config.yaml
router_logit_norm: 1.5
norm_eps: 1e-05
rope_fraction: 0.25
tie_embeddings: false
optimizer: "muon_variant"
beta1: 0.95
grad_clip: 1.0
Below are experts of layer 4 (counted from 0) of a mixture-of-experts language model. Rows are named router (the router's row for the expert), gate (a neuron's input weights, with its number), up (a neuron's input weights, with its number) and show model dimensions 128-255. Each number is 128 + 24 x the weight over its row's rms, rounded and kept within 0 to 255. Numbers have three digits each.
Before each expert's rows: a language model's description of what the expert responds to. This comes from a sample of Wikipedia text that the model never trained on.

# expert 40
What it handles: First piece of a word right after a quote mark, pipe, bracket or heading, especially song titles, table headers like Region, and names.
router:147114127145129107162157161143109166087177118115114171107098149093125147171155076138122137131091106139121108153116122117186158137164111155121185116133106112156106177114163144131145107162131164110109151136110108078157122131105097157128107111136131104088150161083113137151113109114143117140139129154103120133133108146120130105110159155125109128171119120124102123104119112143118139158163
gate0:129121127134133111128143141115076142087183119136137125107107123145179090145136139112106144119118066089152125136099104124162131112125134151120127142157064117134120136130147113147105164161121131127165108133170085132156115129096125162105143111140202122102115092107133109141091118140109127099131099152092149129121151189121169151166125102151137120155097148123142133153111109146140117190169
up0:123101128138121145181127148100096158102178105156115140150092133136151107125140138123151134105126074102135150121092132123161107116156102117128158104149089124123100139153162120153122141163110148121119095102157109123155147140110157150112141116124194122079128109134128124142084124112131151115160084149082169120120153136099140158167126110162102161167134144116126111159081142141140114156141
gate1:119106140173123119140157125106105132118114127116124160150127143125122121130145073150094151124164102122117148090111136095156162149093122099139158138155136131089135155166135162138121115111099192116125142163162184085155163108135113110136112135141136170097133182089099119110149102124120089106098149157173137150150117132132151123117106118146110129145145140104125124157119156160119113101144
up1:114122179093128143105124125119164086107151082134149105138148097094134088124090101122114146102124149143126134149132118162116164099127102143094140126108092131146111096097105116138168156133116102104142146095115112118106120088120170099117130123126133112142135180146146143143135100180099180117151150151092143138089088129136111101101138125140100147163124082126150142172096152136143110123106
gate2:132127141128126156120118114095173139157135164115133135133178129098115129153046095115172125131134120135128086149123128139158144176126113141128143105164148118157146121101105148149136105097090113110134142145127149113137115141090134105124152133130167115106131142126115145102153172162119167089120106089119122142151083104131115164110127154150105122109121178094157124123153136135087151135136
up2:146136134156129132116131124140164132122113099122135115104106112121125142072150128152141125137119143142152144109157148111072136085103114123170089148104109137109139117153150103161083150130109141146132117092154121144119099166183158156138103137146102127169121115117156088140159132105125108155136122150134153111162160133086119141161147100147117108104150073152107140117132145128154116130096
gate3:148114076145127139146162093095128135163144166101149152129141097078135088143145093068128112112110108125074120100123100136109128190068121134094132156112165079086160080085146156108114096097136140087150123123171120108154144117148145143097152122128108136126139132120124117131082093151142140125098182149135180104116141117142129139135155107141152143128143128129091106149133106117075100101177
up3:174115113126117137138126107096108140156177158093128115152187112114103113127140084083112123118120111119093140139114156115138109149106161134085118155124197128125128056094142118130137110077157107120138135125155121137135151148147160152114128161106135134123163149117128086131095126208109124150111164135174159119103126106104118141139147134142135177121145153118102095152123120139160114132133
gate4:115129107139122176108170079120147127069112096098071155120131152108111111156167159107124166122118126168157112167199136122130146125110093142118140164126136113174139142112114114113115126086122108096139190103117119125088152154107108158141123129141119103093144159143121147121106136132116138143111115151101136113141142124145128110112146138173132132151121132146118096139101177122155113108139
up4:134145112146137149102160185120134098143162165149100130157117154133135134151120108151152142167128137103128113108068110128151146104138110087136099100127165167139131169106132131139158088099137150130124126154139155086123126125131102112106128089146135153118099097148137133107167141161139096091175153145120111164081070102116140127125106106092140105115155104151187099119145147110114136113074
gate5:145082181120109145143160093133148123068133120120126165136133093074147108150099160118108091147135099095154104134142172054111158137179076163135146077145154141091148126128165129104106101137091131119146178106101119120138144123113146115092137106159108115146118135107144163116128091152134134153141146137112115107145138108108123126139137115138078151121126131089105126131161146135181118148113
up5:099140097121147168148120151117087093145089134122103154117122163142114101135139123158142142090147139145128157123166107183141140154083150095152125150095099110164118144134137108142124106100136145147127112133106136141094125116122097103165146161123116149148104154144102135156122160102115119108106088093074127164158153121142153157107107106170107107116145118148123167160098138133119137119149
gate6:115087170100154095141136126107157131102130167137138145126113107100168144159143105149130141105088093156159117166172140124145108120118093137181127137121133196124117142107123155158138111107156105144106123124134117158128159178119090134146109120125108115140088118169125069110127143120110155102148109102139174171083146143148131171152110126143137115149174123118134144128159119113156120138129
up6:145141117155123109134111098135127140183109091133111072147159136164087115107140136103152114113146115094137148134118072146098123126134168131120119151100109115116122152125105115130133133122128144126140106118104149147120147076148126133102147106136183092168134128119107132201149166148140113154127110175116098133160117111085114104122157086078134147120099162122161129108087144122102153114142
gate7:177144157093118128151123099131105106121091149137097083133118172126132136099101153116105138144143103130127105125135131102154110136135165120171106117136133121131126153125167106168133116152163096153097163150133149135117112111119128090114112151127138145118086139134122169127109150095163092135076162148131130135136151148118115101146115141130111094133162148131099108173114112138134099097088
up7:162161192122143142113091107112130114138167125106137092124118117077107151156126176119072144135112132135119130117146091145152120157159131100135161146190126150172134100120170146144155132102174107135153140169105127152130123134111110127091064167150142118152092111102118105122122113123120126167126144152166125125104115125082122063118124130141091143121121150123114152152142125137162101133134
gate8:139151147147136118120109156157119128118117123131137132145103115108085094152125142127091098102100141139122120152162128130178118127139128140141147121145130114120125136121150088155100142155147134106136125147104140051125146160088121145139103170111166149108155101115167174130099141133147121122141113143105130128104105114168120134101130128093123104116107116097127143138088131091122144082203
up8:078134136121136114141083152133171171142175111139158080167129156108116086071152108119138140142081160173142138157120156121107173117113095167094153150158154128125150101119144084143124075129137157183142142141121145159135139144125150117129118112147129155112106099101138137119154122143122153098113120097104108110095101142142138141140166171128133133119155189137121127113134156093128115113105
gate9:119103120115145139076149140048121129103120110114142137091136137139132170134116133127140132147134123085114126159170129164154144148114168157181148105141083120137122114145163134189112153152111154129175119114137074132115144106137149138149110084143109171124099132101086151121094134160167103122102139107174109160115131142165102087171137090142126117164134136115137155195122103128133146056136
up9:138152141124123113183103141188138122145139135143087098153111107110153107097132137161145131118112142184120105091116113086103091099145123124109098132098147117153132141128093135076125143088149104125100114144118166105156139139106101139103160129124128111159174125157174107098165122099111131131134092144087144100154114109111134178094132144143123161102130109150135099093126155132107124160114
gate10:107188132162109110168168115099125118125113175106083159145136118116154110116114133128126110139144191111143090185117122138123139131106141102133128108131153112142161125110138120148127124144087095117124135094165135103110192111188130103121087115106118132145128086095142115095145120113159159164197146139111147132125143127125158121170152130132106116133121124087143110121138130156112133121095
up10:109140123147107131120125144143152130123122133164144096140123118151123159116111140096112142131117101112090161132128139109103091104138141119123164128125147091116063145142124136094119168118108189126080180189091120141155083145146110117143160143162102135131083083155119161175134120122099127077118126127143118130112107157103086134063110115136140132154149118181100100115109149152102133136138
gate11:117119152159117068110193128128130110122090065112136148135120139122110130122130175137145113108128158098116093121106126126128131122128111105193125066115156119132139140134121133133109125159166104138151125081099113134101151157137125105104102090121135124104139125142128096099150135140129135143107128173104130175168150099118149120157156116109116159167151121133133147166151119127119181110107
up11:144111107113121118081127115146157146133128094079142146127120125112152127156100173092089149068105170071118115121122117145164068110117131108156107121157139114132090148131119172159126126123140113124141124149080104121123096148098122144148088104112119077122102103127156119101109116130106140112132142173131147116164137124104126125126164098081088133128157111134076162142123138140171159172120
gate12:132159111142129128113104068092141133114095121088163161132118129127147127141113136139126157096147098107144131141132154115124128120143119145136135140135110174126130168114140136149091120124121076154137138130065122123158120102174112140150054111154146145137161133078147138134123103153093153100109125154145112171205184150113151090101119151149162153123127080128134094108058126131127137113147
up12:114057150078112150165138171121150106163125116139131117082123126120087119129156149126138070110101154153113146152145102153154153107113125111134129102108144130153140052129075159106166138133132161101094113127160158157110089130104131112153179148086099097135080142192115097120111167151142115146138165106122125118083076116129164157184127098158125075128109160126131123135170152110125110149102
gate13:109157133171160138130146161154073137149147158121155154141155128119128091137137134151086086119145138113104148131147082129136192162150145162124143073159118146131136134136136139085137138151124127136172125097161113109187096166132135150104124111136092123096105132135140178141157156083140145110140119149088126130123116132133100050131170144148120130115143141174134144157159120121135114147171
up13:137077115111122140159127124100142124136179092135150129132152125170157141122109153078137129149129113191117112123136111131135079097104169128112122128088108103095152090089166144101142111115145166131124136153112109117104157123123123134119153116146132166143120144144105075161128103161138137134093123124119126145114117123145119168135134088115128160148113104131100127107113161105142156097087
gate14:093150116093113121174132104154091133101109149147146140124122090097117119130110163095125136138117145078123133155100118149137097127145110090094130112140149147141124141155133140155122094143116109149139147109135107131133158151175146153128165153130151155116120125109150141136087080162120119114100142120127185152114076133172101154103131098139095103127176134151142145093123115106135138088133
up14:147113172167145143098143153115147118156140131140106129149124148152157142149116118176132116113146106176140114097097150149128160138096182176163107146082093141099140087080076108143125122112114146111111107127141148138115141091097120119147108112147118126142104140174090096115158141122129148119141109110122099103111172118106158119092124147136129148120090136105128119152131143133099091155132
gate15:162124135141169119138118077163126117127112097122181089097114123144113074140158125117160139103053131117162144137129139162140097133137156098171109120142110171124121109085182115131118127126099124109106143136140137108152136133134121127129099117137148116126059126135126120177150129107137159133099130137128156116116102127117114165122153155128142137091121094136122114121130142118107140107148
up15:087128130101133119156104106136168120160112142174093162123146143072163156083110128118129109142181131133108117118132118124105130127114117113096137156115130118124125094124084169155152163128155138145089121127106112153141117089135169124133119140125095106142159152083140148109114120138094091114131127165076131137136176131105143082134105103155136147169131147157144131121106140093159144165111
gate16:119113154170138116158103113146169146119169120120148183117084101120125146162102061137129124092110095089126124134138105156146135106124185181145165163179153119168140124125173129144099162155138150147160129125089161085108138108113113145126150152139181116129115092095124104127139114126125165144114115111065111137155121117133134106143140108114152121143098174146101165145119175173122121110150
up16:128096117131137145127112147145110117187131137097109147100160141128132118152088126110137111095141101095111146121099109129106142131144128104138135175151143115091128118093117120133130194111080121121122128118120116132123092128136131113115169130125126118129125084112152124121099077096142140100143141131113102114144181162103144135159111121077128143129139194101135173096106163121116126141098
gate17:092103143126178065124157153124100125128145086135105138138115099135128108128106150089169142159125196110148130129142104086125107159107126167135125110156150137123111139110134190120113111101148098130081140085157151147144129122123113137120123152169101125123136216140153159112111129136117150162122145125090099084120157141100094198099091161119120132117132176170140110134137101113078128094126
up17:090124152128176080151127150151098148086126113160140147159110099133122089153118133108153122124106140125091147096146072087152145172150114156104127114143116162126124167118168164131153099096130121091097152087126145114174161139101093157133135144134106115117125186146131160101104119130127163165111150139108120064134130175115138151098087163128130129132096142142132087119121099126096147099125
gate18:141097154139136165123168103144180158105118113132108169140136134176143125137118119101106127108109079153117123182155088142123141145129136125136121137122147127126118149105097147124139137109131094123134128112153114113137196155121137139150111126132162191113155101146132149132097108152199147114117133160155113125154106169127138123119192143105129093124169080136158097139111142166132153133097
up18:154091144119139134129160090162161164113117118141096185115102119148146122157129074103093139113106071144134130172152100132132145140137125109108127133123155143127130172127127146114128148126126123109141127095147121096143176164124127138132140096117175204105143114136137154105091088125189140112112150145154129115132117148144151103111181135107109097115134091134150118157125140151101120158100
gate19:114086127108104107152135143079114131089142145138189168110153148121143142141133141129058179132133132121116148109106111178117161151119116131112106105106069123172102155153113117150136107147116156116134138129126122082117132133115147133082141153133113147117132102113132133108115058102131085073095119128153139147125098122129117150135113133196130128150119103109160136136151076110125143122119
up19:136148154119125098086099120144158107125119090140138138110132178121115142088108154110141151138109104121127172126133167086137131125106119131171134134130134137207107108117130158140128088168092112164094159121128111122138144108108138156111089155166160133114128109131115158135129106108118171138128128144098105162151147158114105121101106079132122155137126125118137097129131121124145132135120
gate20:127149146136159104130122103115134131166129121099104178116150080158101136121140120125154106115118146094141124157126073124099137124122123108127158142159165131126095115142154138177116141172129116132116119115125142096129176103124135142124114156159119151117113142101149094099144149133167168130101131140136090172086131127167151112131117126079119094153107110155127127164129138114133132092090
up20:117144142128124136128098105125177172107104112072080127130129124127158150086075105136125088135153103112178145153118150116098123161110072087118197171131146146120114123089166139086110186171116117129070099137144152074098137173147117117120118148141128139140138125101162149107119096123145146166167149080126080092134135105142127150135149163142114143149114142143153128122133154123096136123139
gate21:127112165199117130111118117077118103120143125120099126134108096064088126156154130121125113113139121136129182076154101118165170172098082088140165097102107125146135137137114132127139145147107153131118140114124118128135148130143090174123156155132136137109096138096113139161112173082154151140119110098091117116149126115175101152096127097136150111160113093101138086171124103142091122155159
up21:124169081071164106130116117167155135122123122119171127135139115155161169130138102090109100125140110091145073126107119108087079078184165162108131144137183142128126136115105107110081102152115159152108112145155153130122128151117131102127142098132119119115117132118139138120129095152114121115118134141133131123092141133086120094141117165093143167115107144131160163095156160153104092115145
gate22:095142145153130151114109154125130086166141140078107146127156157135154104118150100142141127145107108089134110145154133132119171159098123134124145108135119117093135141176170135164117101121144141175115104154146136137095172162086144101113102172087128139142146134080136130165132119136129131103096140099091155169102083167158102170146095094115138108110130123124109115125125105142104114133179
up22:110140112135108135127098178120116086132156127084149137080148146135157102141130142134156098139138131108169113167150114160137142135111080131108162128135131160096150112122176122136125147132119117138105091124122115133125145163089127117120119168111144137113149099106148145149143107118107151134105141118111149184098115133134126160140103100135123106149108137153139124090100124153100138142148
gate23:110119127108083087106113136163095095090126140168096136126096151117159125125142107102114122103159145122101131139103127093109109145138087180122164125157162144102131121137121175104112155133148114143146177140131108142198132163142087100124145119146171163160119093124156161088132113168126142107103134158101113116092131137111136128110136127087099142156099140147119134132155177164133137137128
up23:127136142096146136136120148150130128175136151172150146135124143142135138119136121160075100157119127160081108162116170109110088141097177120098090100131151116124126137083153180102092164181092111143107141149129139126152138137120117087163107080109129173162147161076124156084143150148133085110151096107101115133148146121109157127121127137109112067148137164116158120141139160152144136137142
gate24:144112080111126167110110120149124160097151133148142134093124159131150154102116133106154145139149101142107117114111098120169133180069156129107130136140105117142163125114142144120128147143092129123131104121087104107144153116138109114135160139114162128128091112139138126159157095104193125138114144162158139126089113120143122141122161151150130102166130102139122130133122099118103138137143
up24:150167155160150131159105126084125094114114139145089132137123124148083123121158153146111128153132135169166123164105099136139147111159129114145153110118137134137095117129075076144104115130088101094164120152118137117090159160139166157117169127144138134082137062147147117120131142147107126131145113155107095093128110116111079069105108147113128148187109141107107096111093120100154154139140
gate25:148145146113159107078103122136165146106110153136205122160069087105165163100136141108146193134088137114133107145152119132130129163139062166103138134097111121167140126093118156140092084132115089137134152139135147112132149106117138103132112146175108137130129136131143154137161121126150175102150106122170133132091141121101114107133147105157127126136120131117153134138136170137106134104113
up25:124126125134160089108132127126136147081109128137194125188077139124170129115191134104149179150085142138098130163127125126142149165120092144133139142110133170160118128107108198179110124141121110116153142136107098084148157121121142142137080123145102098130153120132113160134162102156166175123129076143171138131076110110118128091123148106145146132145115132135117113115091119135099146127113
gate26:124135093146093135119137118140124126117153141159158163142065105117135158106088123106134144125101108108089122140131096144162125151094107110153137097129108106129175106093149118114147114139111133123153132128124110124122107108141148094141103088123163118088105119115108141110140125121150138121139102093102126114143094149137085103052128120177093141141138172127132115165139120145106150129164
up26:122108138098147102126096092151133124142131140109108050110176140148126110103148144108087088118122121162168102118085157104118098139132170121132121134167126177097092121148114138139131144117125131119120095129139090128139150134117124140146118149114122116167187125157146111164104150144121102120136147167138108136084121102106128154200135149099123088118150119143121126097117115070153108121086
gate27:117079164133140126098132122154171133135130161100149129110122119133146129154098157119090170130114154113144139151110165144136132126149175121123142129147153114134146144093163177135140128161146124136133167097154146104164146105161126124108112103144125138113159128142055124132151111096122108149127139176143143102107144142164132122109161105166149191119113108135145110133115146160118089152126
up27:108121161175147138098094093134185122133160108147130152095106091130173128159145135128115111110098155102155145135126156129134148110150176106160141159098150134139132133099108160176133087134126118157131177110171200125134137119169124142104113132102123115120152099129114123114152093127116135128110126185127142126126146127142167121120153135168132157160107100152143120128118138166132110173116
gate28:110149140151152141118098146138101115122127109122109100158181101088083137135167151135111108118122149084158088144085125131130144148098115105171136123183151149136115107094181077160116109122092123118127131105168100147140140169160099113143144108133124135118148137139092125130132110102108140149147131096119139140119126152090134081150138147110155126124102132131131124096153138131122129092123
up28:114127122151153181155104146124140120079120129125121128139174110131099141125155102128129129103153130083131091155101125110105166164125156108139148166181117152126130107092159067152148131133119127114142151082081132105127155149139111113138140126131106151149184141128128119146117132142101128149114112120116114169146161100108138100156121143102187108122142112119113110119136126165146119121131
gate29:158130105101126105135085146145089145110072125098144170116150113141110060157126117113146095123107157147111154146113117089109141126142113148137110093141120153116166139141164149130099124150174134106156085168094117085166140115113136055101137116162117139180122176177110120129126117118133138132104110141123093152111160150120153133134111098107149179104142121146134105121133150142114129109124
up29:134149093157139080160117112100137092112185117130103119126112149120157115142145114146100099110118126114131138092097118118147071133141165165112133181155124151108143136139165085112111139133123141193115137093137124151173138124155140140123149104123116146120120086118131135105142146184116155158116109102113094133116134111122134108125123115147114120142122179172118136133128138125097132144078
gate30:122142103166150142097134124155103150114164114136154097113131112141120132151131153124113153126121110143081130111142122166151156134154136127139150142167127125131113144107165134146125106108117134086113091144118098126134131096128132134069090129107138100154125135131120165183118111095161182141119137166107169103094113179148064124122123106088129117127143123146097128093120138143105145117166
up30:153118108173131142133123133153083124125115120143155123097146106158099114151130159135122169125131113143115120132128127160159202094155134141144138141146128142108108140099126099116108112101139129095121150137122131160106153101140102148083091133092174073160114124132108137190143112095169136131126138175127141059119142166150066122119142114091128120156121129122096108085121168123138168105130
gate31:145131118120104081105118136153142126128151145127097118140113102148173094103160176148113115131154124133057168128166124135128151118128084116140173135114124149126114134085142156120097135178092132081155137136096169115103125122136129177129125160139116113144130126134147142155148077123141165178130107172096165133141128115109127087130123107096161120164145153130165106093164078174130143111148
up31:157116127106127175162128120160099139100148155149156134106112158104092116144102080125145150115124112135137086119100142152115107147141173098134108150180162125161169116161153143117142132130119106119128160128151069127127151137111130081130137142111121138128142117123125120144123124103144072100099131084156141134123110144148161122103163130151099099150146137128094157142102140124117130124140